From a checkpoint of a small mixture-of-experts model trained on Wikipedia: 3 picks a token.
Below are experts of layer 7 (counted from 0) of a mixture-of-experts language model. Rows are named router (the router's row for the expert), gate (a neuron's input weights, with its number), up (a neuron's input weights, with its number), down (a neuron's output weights, with its number) and show model dimensions 0-191. Each number is 500 + 50 x the weight over its row's rms, rounded and kept within 0 to 999. Numbers have three digits each.
After each expert's rows: a language model's description of what the expert responds to; "comes after" lists some tokens at least twice as common just before its tokens as in all text. This comes from a sample of Wikipedia text that the model never trained on. Tokens count by the router's weight.

# expert 39
router:382479470609471482520456489517573555480484479489503462487523504518568536432492493537455553442470512450515565526485637549598491511521484526490594436495479505498578487464394454494503570504497506414525499465486488493486477463478421511519464459525486494434511507535513293506492496503479511518493561575479504525498490497593571425521497510535477483505531477494379511398500512500517560454488482583476392490541522477469539504429498490515407462533497480474533557468499626503642420483479469566527583461503508469673586511601569513589470469515444533481427489524421477473533526447421489481
gate1:457536556589421478606478488472508566516516489529496478418578583388489505479514442452508524496556538511418551419424567580546434465628457406560484493536535470587478505437598465493567515478486445548523473520481460422500538590523511495492533555495527478561486496498359516495416440565496534516472506531494505506509541580546530498498564451546491518478490528500477419538412417516480575508468486571522469478539487428475577436439492574427518495542597527488520601536518440450456462458522371480504487490515547441506470378518566430554503457556456507415463571490536519481501483532542379521
up1:515528523474472550547455494487425554559478564574487556550446584561395587487565455552558414488423495509597557497501451508517530554490485526460555536423530515624549531405508440495539548467479485396551388516506522426457438476437541467459531636461515410554469537492518510466538568504448473475477511444451509486489488431584499500492419483510465510571543460445484457398456428459494503473514511510573459600474546505500413521621515471498530506592530475535540468528565485451507459479531459573467494417595579565587485521564555545482440512553542569600507438449467540460495486479439503500
down1:526471399594608406465578538451459493512429523546535555548456516491411546504486525538446464501618561481370507501526538513430572571462491426467412527470492517550496540398506551487495490554371473480531478519577543486556475510524489540460528488516576562525553545424562592531548526471507468462514410481560465431514468456446536535483558533499521547535554540556475487491392503508533465497413499477526583457473568569526506473444536510542545451468417533540517605568547570444414477491541529523490572509469509515378494513575470578539526415536587520542530598568452503525538564489502469468
gate2:491457616561507524489540495503455574407503542506490496479437489439424577467577537512480532466598509455514389445521505481554562530476559516535524590575534475473547510494434500519461559506473500548542443522514472499502562458534460561467496504543534371380484530483525476550470407554495531482523441499537471509429461443536478571573481592534544521461533555514511508473525554508547482484542416564411483513479608504519450508436522532513433559416445477507426480498524555601444539648498530596430505459432396439572548436433522435552542518457542385492569548519458509426544460479550478447
up2:477506494519515589566465538469489455513498468470417472539452549554550521458528445441505479438556475422580440480428525467492511461558451484494501541571426465480442417429485487501494555502431513455483515434571461493557554340487541536508529371525590651470438600523469434397481575468503435498446516553489482525612576552436480454457486553495455582449529553515457506498489444562484505527477548534520487485485536516445392462546457559595580475594538547447552466456519462447503505579414393509488526497413452502479515529484474527539524583513509486541444546480435415534517472495454466555
down2:414554415534502454537457531437465465511480448568456494528442504441508448485455453475485556590488415534594388401397555460464558454466528463411490422514542566500428495462499595533575599353511451504541480510482478510511517470456462537534572533509518515484460451441550403466604448539495473510524427522490447590471490479384488485467482520526530531547497451601472573466457419536449548477420539492501449536521549469574502520494519569580467537504567540470609510534476474449539470532501462547540433509444549441583578506569435499496516479421503548518422470431490503529503503483532599569
Single digits and short numbers joined to following punctuation, in years, IDs, scores and vote counts, e.g. 188'2'–1965, 3,'9'55.
comes after: "| ", ",", "201", ".", "200", "; "

# expert 27
router:490503358480509490463442488490499522449578484501521534561501582532529521473528416489504499587523568443408553474552484505530502419510604473467641443454526503537499569483483469500509624528499516475538475473475487548497581468522512559491515434499515498420500505569545446503443485479423495522500495471479501605507511466537532446577530522531570657481502461499460527457446493516491500494557585529495512615516567516482524472534505483579470444485465396479503514563503525530617485648500498510481541577558496505441523536594561495487393488484445492473542437539286439499501522478473447466
gate0:482416473470481439503568552459517591517492459481558460494537516447559478516466450437473516446576469474483509577466510593453451510418495483438452361427545463494515532500485523492592318538502396531480496574514479442491552499453529492500459468478538468629509466404447520496464506624482482487509582503524566522459508405399525437512513574530505498500511566409492446447575519485532551486557514537454464477530465558406381518543433566534483534557474522429542465569475496467562501490488569440572456487590543454511474520531486436530422545477601483456460457518478514438464561481442443451
up0:518579460548520551457507496523511497562493498510524490475470477496470565459439480521537425540533473481513549420459562498591628339459514488539430513469511521463453538534478403570498585474516465571526465506563452523492504579513543554525504535573525495453512579467502516481557429403507546532551494450573506493578519476575585464515352472592456516520535549547559498439573460534495395437456512502552553455546469423506515606414584469541536508545478470598567475443548472531498501564556440483434493468404456552384517548489518492509495366469512458528446492538450515476528499468411529449
down0:530536531571517474428464561476503637486425509484515504504481497609499494557596524577559559495447450552596419513471461497589526563425516524419460477552588556393469514527511540485527493553502499419535427501498599541441578433522569448481511650510479460555588479486613491490530431494561584508543394456502468544471553483457554552486576560476612530520523530511552383444466424488526501482498538537548491509519514598545441439530460455528412500450481500459501405530514477398539496507521495598522537510477502484436444536523462476581528507526530513495504446534530527449543451482439506500
gate1:655459522571443542541409497522497459463525522534445520507442431438522471493534502517442377459404529522444618468504563598539531522514408460509536502576530494472503450494535409467456448443548555587533469486519464525543463461415435469403528542444430502576441617474487486504473580421458536546506487441458537520452434561434551546499524583429457448440392459551462480525532421401498476458483567545513515489503530515431527569446604428527494491514469441504509516475498574471542500550554595559546447510511412538568448495527436540506494502453516486493478602524431468461500507461517518493
up1:445480504664505493506439502464527561504522484542583482468468514529459596575477544471507495487563529483474451509493472492429545411515492516559513445446517501523489536501601562451519487527482513461626449435467452506437471573510507496489506498451495462553592525459442444392537511476496564561571499544478556461529589436480546517520510494495447456541420468436515465521489509536555446569566472428500478388487562472562428522542598426494445512441510431528482491483491491490532450534461536532563411460483574581467527395547561487490498539595578381537534413615484484506440627461412529551
down1:575464515518515576491548586531478403536544478515405494384498452500536483464548564545442414400478507552554466532520503480531525516506484546478507529581553556497481393565574505481528563426565490519518462500517486493544454497493472461551508540534502514463520489552576533487502515501541468471496530466571505432430544517580507422535500498431513405340483538559533547425540441496426471516476432471528387589491489442495586452565531520428547557545534443502501521499494513451524528463535456509617543419447488454505505542420528426654534554479480472530453531567486467606500401500501617572
Wiki heading markers (==, ===), sentence-final periods, en dashes in scores and ranges, and paragraph breaks before headings.
comes after: "\n\n", "- ", "==", "0", "1", "2"

# expert 63
router:507480476566514537433490493513534671442538491409555501508533563586563517453525481497516601419483296498494497471495618559541551482552485543371578521484426508515491522467530515462496590410544491436524477452588493478497519553495495502537486441499528471489449502495523441542537504472497513495508495463565610507508426502604496465597532495546477557509439452492462407432512520487527541452518510498467498528488512471484567536539513453516394581540475488499563482632485518519500475492404518558487505451474474491574492525512529540540498438512488562530469495515419417430482647403489504432
gate1:483516384523467529462438535400463510547473437476469473488488434496468400468462490563485381493541545521450521509523470577478531540532530434514515464490502452499444488508411497554468544517450480474479567480514549517548449465584553566565542570504481538481558444504468482447470465561515430409489561466430381553409624544632476538491546506467541512482521439516505567505696549450501541448424454451531548408572461552501454538447465443541556493458494518517583522459621495478616538525522623487503497475429469502445487491543479504462544442534453491556449458556513469490492538541495454477
up1:510564591406478523492504512451426476478470442579434531475491495533425524473487494512475498506503482498629463473597480573590525502497562560546484487466506505500518506504535464448529475602508550464500441487530504553519581505510571539538490542486471550508550370463547460453498452486551541590425468597485533544546535494509411450548464455594492447481455544508549619539479534432575481524674465540529538493563511506525500489475485422500565578522487475493500408386394604440473498493433523488572482419530481494459445525529446600470575576525500604535583576527451552520517494487460462496
down1:544500488500470506567368435399478492507526587510460433498424530523439434563551515537525593473418511434533469365456568467514490478464512519423501553470468541442555600509528489441499404498511508492467502441443493502525590528547480499577513541433497414471454500561461467440524454442564477442500478403491468477599396436557526511436517492507387471504578574514528520551486482487550476455535459466499561520435469486497522555551452517517572579513502521550474421424425567481417493529362537521615447480484474518507479522538608466491568490545485401466552453538470483422501528544478560529
gate2:442416424553495456489312549519502536549482395586489567532502429547444553484423495484546604503523490435542500509505539500511562520523517515463510523519556478553506520447525426639439464562484508492453526504475516428518496528524557488459512554495415498447528446493516482507521489519537452515552543526518548486423477415473424558565432491443535453518537434505502505473483479435404510552485473565485509474544478587457473465526476538457572491501610553485506486591483458382478511502501538447469567586508476552426444521455409435602539470453476560596539488487566618594474477438600444463
up2:462545552506519578442476587551538385466592497545482568491473516495494501538583563516474588495561521465529545460483501460527449589579511465500466545510503461502562496511469538583484486479464564464574617528498520470478520484410483494398510488575503531458551503567487487401480582461587459469507557582527498510500470430561419558443561532462547538622546569537601550468479462558491497441486602534516473488411442447499470426435454528401550557458392515488485494485465491501436517526567593471416561545457449530595441488478497544488449435533545424462475590523535550451574457535537546485
down2:509526547490574498579458535532553529482410438530529532452553482437507471472562412564395454494547463568506491498503491461452607550507519491559389468572433581500505496462441518518519422550491522490439487518570544512591495677530527542592549497495525571479486498498425493397490591533445459619567487420599481517449486473449481526525417530533468485454476518542572560497423557517460551568495579517473502529501505482488493440421487477390513460487470539564514460556495413475441520546594476568526494485575457542404514509508504462531463484471530486595533498397496548605476470506550562510
Numbers followed by a space inside table cells and statistics, like 0, 2, 5 before a pipe, in scores and vote counts.
comes after: "| ", ".", "–", "201", "200", "202"

# expert 5
router:487471463481562483455452492496532565513595419524567492558475532518505515472660426578479631585513468482354490442541466493564543475611504383486505451512432488489554483507449479520454552450529479493483385456481467609518548563526498529503561473498523517522485396525484528507332546401471484457528622492553472534485489557463527481517493596521521566486565426476492498513505460495477511526532542520512493499575527506511497510510495524459524537503513465498518515497516510489584426558512445510447612512583498638564537532505561475470470477548443564500445457615417500516535506453504466422
gate0:560534465514554581525493479546502519549551500560449544560523412541463424537542425558469479507615568505531510599488504454515520475511570483425477459496534445542429504440452486424531399463471460572447464516468481462512517539487392526535513435495535553453559536473450483497564481537434501527463414458444579564544490489532496481550461461461445491606595466518500527507433522514427623454508520439594451481487458509572489387538467489440567566545525408460490507523517539519499462472559426561521454507548497556488464379554374422465516448465523498529463536457366501560451496500589484604
up0:557572495418569504551508472466469554453499483519447456548426600488486570508529571503570532596522517521425524614514564452480475465377505490478509457569410509497484489517485616543482559445481503463473352553531545543495592521424445485452504449511471574493505580549422462534449482436400523455520423561480489460472499480437538487543530513447455479523499489517488480493516435499495527528565469438547521510570465549484467558426474510443485492472453552479481501613584440486612543453585490491485548497494501616534466527579406497387495452544522582522484490478467463542396520526631515472
down0:566499640514503554589515528489457442576559557481506482523505573600527590525423501459554516538499464538493528518539508520526457594462428485502526456491383487467420550529465502518511435473548534440544509514432493487559481448576549479490593492480463554528463493542530545498457484437503449427432333509507484442486552475506465461508420512527470551561465445490497445505488528446476593572496416401532590517509492555515393576511528638464513511404476522524458489617537552521573513528558464520507590544510449581465535510420554473547546467543525605520527587478570563530477480536479499499
gate1:417531519474493410498400517521485624534448434492526579504526495541384484453450466603575479470468475496516445454490450413479556528493537486504472428420490437380456471541470496479563505485521422531443462464439429503539585476470486481424501579526522516497556500517521435462466527552524446492454501503543545422473487505501531562556486513503439513373510514551508543506488553543548555568663538512536537470461565537533508468402401551502503489475467557555562607581535491624496613473418476523566524528478519551480503505487531458521491524453465571468547472526477494535556641560476538429
up1:450551472578469477423499455506514443447459555463494549512553480464426451485517570585611507519395461525498417483407358477572548581519424587490418464420528491544421533523509498450594468603537509475446504454461502513492569379519540490424428502533563513494504536461579360559514477508558416445522548499493529416443467476474468574495431501568459465555473452515529506426517510484453522542460476497487518532480529474485442450440499552486492558506555518502552589508539532495508464485486502498639521447498520521461455543576532517476446440494482410507557448570499434513447616555429529458
down1:543473537421507649554424493428511547514453459500445518577500457460416490482460465532533485577495494450464476436461574390530446571558510554428577470548520498491479455455533452584477446561508499509515517563448479482549520539519611448522500534550475441532557480548524478538521564520531546468515546492441568490446507465419513530523470523499546469524494433520530479532456416470492445561548586403565515475497484543421485637486598712380544562497530561498441486580434418521493480520465513490512500510447498542510536467478523471528552474497524585470577494498536496621542514549466540438
Line breaks and paragraph breaks, plus list dashes and colons after field labels in infoboxes, taxonomy boxes, tables and filmographies, e.g. Kingdom: , Born.
comes after: "|", ".", "\n", ")", "==", "==="

# expert 37
router:509503461472466486510563588500527624470531495400493514489538490507503482361496462474492476625548496497511507492500530506505555398530519448520471447744447491561510469455496469470440539485532572502475517496533471500517557575516368489547522572487481548467516500479610518489359526487507470450512492523512503513493436519515532495498517525545533592554470507384511515527498510411442486507540547502460480542522467540509488530444427461363438546413485490488518492553515513555515288510441459506411505545510451505577543550472507432498508480485512526558544450542486501561458522495459463479
gate1:519490469492515473590504463509488445533429442445493532420553473496448550417434498439510509441466528521502461564475460428563544488564526434483423490564544563505567494608546462417632504530419549506459523484548559453479503496560469545524519535498510538533576578496607493463474501489535528460439509489465496475429540490602524468522533552479494533454508534536463520462515543558435518456536488511549460373474488462500634642477538571503514534515487404543559521475523512418589527494543481532626547580429524543517477532544454478593489571427503526458436489469417443407374518431505453545
up1:512506478538335499444541596566467517548488427420470545486473488517541478476469542542526474480474429530444503553528576508504443428457481499483524397554595438411481451574492423426524532516505508458481464525501527488442515494542540498583504534506493455472547678566560534488398504482447548552576433452453597405589438529466417470404436523478490462438538488536490478512475384538543446458476539525484500412476471471414505432518524485492539421441513503581543447443465514493475525552547444458576504522427486515435487466570500508530549476484505617537470574513595521475447489440481545489
down1:452465506484499533577467560470506574449510518534404462504469433563534543563509435475465462450588484466503499481539545515513489500474544514583478565464589399579473439475524430474500488580448583511529480531503469573456472501568484573498442449542537565419397580518434383443581498466438414380475468434447441536473559492529473468446562504587515501457463395478570452500587581566497489490518512474453616498447480489544473569464576594567521479573464524502515462530424517493473545499529461541425528455558495492529462513449610507447549536485517467423518512538448531524616511562506424449
gate2:510520526536384484541413472449469429497482544481637474481535508499573513500480480469456550523543588541577529495598584499540465504452543574431498570556457559543472426442572507419442517510508407532499553495509506512530483539529507598556568442523574478530432410435547484554444542589575402434519511455580456522403453511484482527541462468379589524453481521513453500433407543540524541556451447439573519458436492508520516514563458465508555500434463510460442540417442437527530490558496482557501513461463535543523518449574598462516577505517493504486509428602419481594568488457489477499
up2:545430614461486479492442499468424498417557508467500475520524558611590574505485525523560564506508482547468605540521435366487498515498528401426524600467535456478466559500547428473466489560434498519530569514528596495520557514451513476551511648449475381486494563505489481480520469435487484449499488501417483444518536610501549596480541472499546511497587469480472478542453504528485501559494459558557509424450494414509382562429540447505473476542467488544531439496512570541523491546524514518517519460445544475441470602573582596488595480475511501505542530546376450545537560450454437491
down2:593426527456579438495549494473482493485494535511593590504547501540490551597533471498527506501511565459518490463447572486467497561553470439425514577536492527453456506421461566528478522524428567500447531518505495477592523413487549524504567480463557449538462518510408522515542506494533531551543499370410510427589493533538428562470493553513509500492493454437557522583497500503508501531576355439479504476423529469527497445564565499473569476506446459465522480413465455482425470556481569485533519394393531469546370540543599472490533656417538516536546606446498513549533529515428545489
Commas and connectives such as and, which, but, by, while that join clauses or list items in running prose.
comes after: ", ", "s", "es", "a", "ing", "e"

# expert 2
router:512410456552560503495508640490589554511555403529514525541517455515488474466489456592512494553543427467527558441537598554509496541606541483497532454455528511512465574504546456444453503462619524460385528510465501513537497481444454585489573631492496531420444498529496382513452516475503494446502493521595509510535510563561479444542505507514548562552453452508498397539493419391500500536508599568527435588511553452499497451472470469428414528479423478472531510445544444548516509536395535680469487552483488523550478522468490518530452418503469520552416479536488520466449533440516551484
gate0:527570578488496500540482393512535527535563542518558522606521510418527532496447518536553542407394529480460451477493554553500464530403419460510522542460469474523440419476548471490430559431363522518535472510519551455573544543494476573556508447434598529505470551462511552489474545459485424514553535484563547528464580530427525472499519523420445492521577573439464552475466455585491391538490549437420510562497507547552586486494516484504413449520479574484545573521456536475489548453501481530514542491421505579487420557404444509443585561458509531491491560643443502474572503575549513421
up0:496537477438552559481472364486513481522454513483400500563507440592562426373465357429522470457454510436421446484463511557545548565512488649507495380491525620463451488458459528469592460548492553500491502458540637452432536471511499571460523504502419469479449591515471548478500480525505504528521528519467478482505537457562497400581475509524488526471494461581466426527455501484445571480510523510599531511505508581465447498540534485598467500484573542507550540453447481574471483514488538491496534445578407528445468519548440556483518517515464551585461504456519511428433478551424591520
down0:442512578513456492523525582510459529438523456433457413470510435485487507492622514532580552531493517476521491451421495484423622512488472494557485595532427519533547504491640490513488476552526392444472485586549479455543467521524578509519530559557498466522455498522462473473411537507469510389511493480422439514470518538511598430439549496456428531488518536515476507465549561436531505518483492434433545527460545514467537505504577486428613573512566476504465484450424484536500569498499438607432497601509424512442443526524574551502553527545538535494542403514545486422525422392655526526
gate1:508507448477474517566517475509570480635509468466450440522442525556540594510557477484484541501507492537489524441590579551536401463520487507539569503439467492410539520560450536397449373629518553514432455543507521531525465500452553526493536528570494470524516502583393544559421484456582484584463431580466466508492505439547417529522504519569498505448496576534491523437511480516486441503537552565562460453493450525519431519518587384522507589476567518546490509474502496482463421465375403514541392517515489403477432545528516537434558466522554561556419531576456493522521440508501580501
up1:536470528493545529577469490545488505479526496533452464470490503465539508555525546388560432452524550442530507404557511478519473485491555462459544505533427435577477466405519411578506493585499499507428501483504463492581514471446493529585593551455476494564466490531528497523518462559531458503596462524462459514517460454420510596446478495520555621501489419459492460564601622510516572554501593402557467393500446437468498486460443627419550536530509465489467440550564455518422506529600505520394574417546532524533398495553586522609489593514482482471467491501492523417495526468511493507
down1:426565516468603576489484497550447420507471418452507520531579515508550433557463542563407422493578466464525467493488505524469555572453502469485516434533560654543528456498448498520555496502567470482567510586485472496552514494489518525497394494413474425417535598489464464491455486436491493519444511458630486523501529542555456501482467522427473503505404472501451512442405511543493456555585470514494553546488519486495468499479506511496502421581434475572502488444477409559553584497535541508500524513543361496499517544319391501402443564442546498520437433470506468463563548499498469495
Articles and possessive determiners opening a noun phrase, often after of or in, such as the, a, their, his.
comes after: "of ", "in ", "'", ". ", "for ", "to "

# expert 48
router:527444468435448448441607498487508526434566474484530482452541517550521473479575442481525561596548358489447491448479516517567500382537475477490498350523485493522487600446427520534392607497543503467512461464521471517549498593537478485477530495508509530467481519500509474549330545356464443476500460532515517534496524509568490456499480515595504531557500535394508435552460534519486497489512553465471451535548483499441545455542487477468437513490505551460530564436535496567554485505537441474494519505541356489594582509491481428532472504548361594518432433513414526513500541449460523456
gate0:442472443495538586539555464573562477487520478429506569463487486568454414486577507466478433381430524538455470454448539533522456569538502476495442526528419546512508567445475536521568499533547498451433546414441545452510603594538477534466465569448512510483531615406516494460571535536565455516501627519415525583540578573398510512473421561523352570484557539455541530480464508510515538547533486453492468482587477481514498481515466583463574422427465518505471487554507541444478501501550457489519520538536520552427489607442504530464502444468427516447454425395454511519454490479465492595
up0:544424547476471484490539575433474470471542520489496487542419510537445465495516434497444473479471553556489453443464493520463485492529542529565591628492423544479542526519572437505517352441545502409539603531550602396583525490502502403467471517599489568463556525551493528517500583440581494565427534436420541460460386580497494475538484533487506548485507481456554470553496433507587549526509529447521538563499505410496502503378534594489490396472472493519491537560505432473465524579573476576428448492473473476515592525385432559463509479544525488479500517508450503452533514500530409571
down0:532565516512494485485461542567530518595531387479484477483486408393559530458489487565464463400438479385502512561523591496513537511408454502546567554527574528543523556558578537502369485559532524404510414533498450520496465465502475515458547485461384482478427512531523460467462489513497500509514510490505591520574641473536512446579497582467526501526459502447567410558427421468533511453401483500565589518492542487470405506483466623488543577493494465494406492453517579483545416531515441494514446593498493530495486434468490541435599568589540506467447481544455544511521530483482493512
gate1:547462490522550513460522462476547462424493530417519479542548507500508532441464541572507526566478543430520555493481580490521580482556528450540468530408444485496459539588495549464547600487534502468624434440497429521460505411621416555421541499488530521516451479448598556482450492526588475454540449502518507536493490479514346480522464488526531479498457510533490434421515502496474488603476467460540483513551382599552398495587418532527433484435440583590339498510457669519509469459383502580494495471535479486456486521538470483498482515473445487486465541520483487512480556512516498514
up1:534549558478406540496514475548552479563664557475504483574562437458407610535480506621481510529520471380498481529487541519511501488522547448618499438502513481498494512448490471446552499604487556504571491512483494529444477468567488469451486440499536488482562538488550522497559517511511463429558519553494468574514529457580522490405536462547532584474439453535462525511570474525617420497521545472457510603594378514407522491553577509479459561589438547452523490481490538530570459479558493483536447483531410412573447486500584482536505520509537508636533560525467556448471467414536487503
down1:535517503486472461443525528451500505571503530514366449478517478472455444501531471415479475565432483529474426507577402451478429511519551538562533430550538460540501583530472558485542467468446525491480561483431480552439484533487497516480565565537496526517470465433439478482503563417438506455384545453540464599585528572463467561359491477488522526517471535487526531490493589462591482517390473543555439563593524534573478564404602427571466403557592472502417550513559486483526541603500456454583468466538529506499446498572574417474454539463495488511476466456491576581496438467504558532
Opening parentheses and brackets after names or terms, before dates, romanizations or glosses, plus line-start dashes, bullets and colons in infoboxes.
comes after: "\n", "/ ", "\" ", "\n  ", " ", ") "

# expert 43
router:439459474485590431518498520437559613335457484431506532561609527517523498379595517454495485446482507434489548432519507520525503510514470532401465418502486483522485483403408479504510616470501524479505358516530503517478557494486490467500454540471557566491483545506607499550439510477527512417520509518507495538518517560520499466538495479463521689534493386455451540478525506472458510444524478492505403650478543425477525539524483492528461567481451523521552517489509498465532522545453403546426514537544484488462531493504495504558449477496505572466417386503480502581483548465496409416
gate1:529446394418547540468531401438438409475466552504457615521498441571436456598465540462469496519498550457449436475552499515515582467479549606480440472449542416500495474417506485576583472540579435418402459500560429520539518474529415484457559443485405509506478520446525454469517520485473563449442601504549425486542534410476498518515580489535545482373404540449522511448421547477473485535541466495549489445511528550418532460568468529467566481436525504561429528458495471510502406573495511572539526535569471429452540492495500504490492442572463528546483563531427509513434526454551437577
up1:536499503493476530491474540545533572418483477455447496471484512576501479411514431421550505519499587455489475510502522427500504458550479435568445445484541480558487546537521411605416537576499450403481520589483505483445517482458514523545510577487582493502590437501487493473480567478473520395584481489429547467507534469543539342499478431509543579466554447506521552512490504508526506536451470515574526471473534627557540497486425429538604503513507456509512464553451515475585437423520383415581472428444560423520505488489520486507444483556422458499367533650467465457452517550507496573
down1:489516517398587543552474500522483498447524569389585472458530475422564485522475487462468563501390518511501558519522507489535455512421442571472638489430482512399549368435444479440501424427468512536491526460471550547537541406484502490448521541484505488537479517522428452496454448501542496496545520515568462535495673499584532394416421470478503448492513441591480545496508492505491488459521522432466515504413474489446565454428429576553477398544480472496477482564485446461575468525515543465501517444548593471522507489454678513479565429506460523522475510448481522567473510523499432524
gate2:530535583481436510515491582552530585521497414480496438468392485432543390530577475501439528544450477517510557487525515499460468461503478509505517546523478547631436532462384557441498525601628478584486424424516492456484501483516509476409395453494560529471550518548544451428523501479473501482500452362440480558542524458396497510442431512545483560484463527487559520486424422428583468407537624539528509491556439492522483526506496414608449540522529536516595513390510510466535444495482467479518482512555490532540527508444488469449482459485544444429487461521484420590464500417466540488
up2:443564509385528430554561448554489541558529530512529508469457504528550536471476546466595514525521495497431627589460522443558444503519464472468571488455473507455626517546532514587506516408399575531544517528417421521413527460427476471511602566529489474540456522592482564575516451453524478540588389506534467614594570469517460499545527524515590450551515416443457474480436490544501546524497436432509499561587424512483473499550427523451501510556527448529532498572476487396500494439470577459496517603554487473491539522452509469576461464578518550485446504405528475443505483449483499515
down2:473519466543410462451537469504552430478596492405482552457457495424490449518521470405495531482460493613473497530469377470556473530548509554415463563484501493487389607507525574601482539434493472540544462527449473491530516462447509477394469539553470492517501541469454561527538498568432489396388584447454472526472482469515456441527542551478472573540397598505508465485471472457470462491517626482462467507493570466492439512484510440546451581494482408473528410522538501511524489496512429501505394514478519639464516450521450562576573535586468579470508521449493456519519459437563416553
Year prefixes like 201, 199 and month names in dates, plus in, at, on introducing times or places.
comes after: "in ", "In ", "(", ", ", ". ", "–"

# expert 1
router:472501510491459514512587510501464651430496481492506489586585504493522494505520465512505541492508439427485479481499597525636546461471472428509586416611478557529527513443455508500489656482487557455505431457574449513490591531461518529509593570514527507466522381522500540486488559461510468532501513543521503496530549494490498463522525573498530537546473462474461457476442405478460457436584487462423418546551466510548472443497397453461450470502511381507611493458492471544591538456488478539528512543593463516696509513497579365495525435552479518469551491505505505465516525533487555475
gate0:582436438511451475486548553440550566453397479526513470429509480478501484484471391465513548556519537554494492531443482547599531550473487518601489516588458521575500509511521554568555475508476590446409491524508491541507598518508470465455498442549506465517509473638492577496549452484433469449582505541586444507512519556515557552465509523428630452500510455631557539561521453556430522510528522521549587544468468529493525475515499511347637480462437502455574419496517530438511522539464437523496526508563555458550457437567479503456521537494619539519513475461453493440468502563624481502
up0:520503503487491484529474667523576484449498538417493464543503523529447446511553400476534504589492515548484509527521596584594489465449582443491418484561479499595482514481354522555537472577562533558479510429521472495535465426499449468497489438511497503488479562618527573500444554514579523480488562530523422487500545510600539503505464506534547500553435479487592475479453479424502498516514493485409507460540429460518558448561440517435506506538628459532576526497468452509588422470599415502540565547482467547423467455460525410495468483438557519529485517449564431514408460597490425477
down0:451603546494530475525570548527569416537463593440533510499507475558431480480439589444483480560530546470496553596582508547574618482496544556508533554549408390523572487494536509514555457495624561446570463509545568499474488577435420487545568441467509524529531493498526528476502477582450525554505492465515496498554595512520512548550452521446476462538511459487526383628438443590573505552482492446502505556483482501432441528654520575476504494492429412438527460561459561492508489528447554545434536518509507519510445491388422552524491456465478499488538401433515516513543559492542487463
gate1:544529503563470439465490495401508436515548516490561504534511546489456457550473371468536492489395551456539541508515461482458561545401558396435457512546511526532528436578536526457495471527524627556501607489528529539461510468557537526456557473498522517465377453497463482542465593389535421511497568470448475467520503471550597499477384451510555533512529489447528460485462513402472427580467438558446429513543539540480491493588473504518578448506469559486524444439443510447545399415493489500500604515522569560511500462484407477507492396421472556496436493495433468549582548575498429456
up1:482460494558450542430463491434513436525516507491566523471454515513585489530498429452536503588482518441481472480471472528469500514542489494492424470578577502526560521490554380444504448503487496559488606597648519414457483426537509458499595539566425480580493521638541532515450485445441587486515551495518437502468503455471571419497482506523583524564453462437505537529504540469489408533542461404512557497553541483511512514600469524515484486524506410471566443536493513451633537490628496519565560524461516456428503553438550496521544463480545546548419574630429515489435434510482507440
down1:437496490433399590561604539409494482539551481497463439478516447456521564427538480510525469503520540483571501502579494443490556540509503460548492430416503448542482487488520536475464444532437468512487527471435396470466489455469527463547427549489425436493428570415469468502498500516450512437465492534544458496500415551547446520340558495495444485507567478515474535468561577541567560538540608408508577507571428503514453618499565479532415491537561426432526502467423525509431497566556575408483459375457512517586516505439457494442550515488438479447588482505545533565571539536465558519
Pipe separators between table cells, plus semicolons and colons dividing items in lists of results, credits or statistics.
comes after: " ", "\n", "0 ", ") ", "1 ", "2 "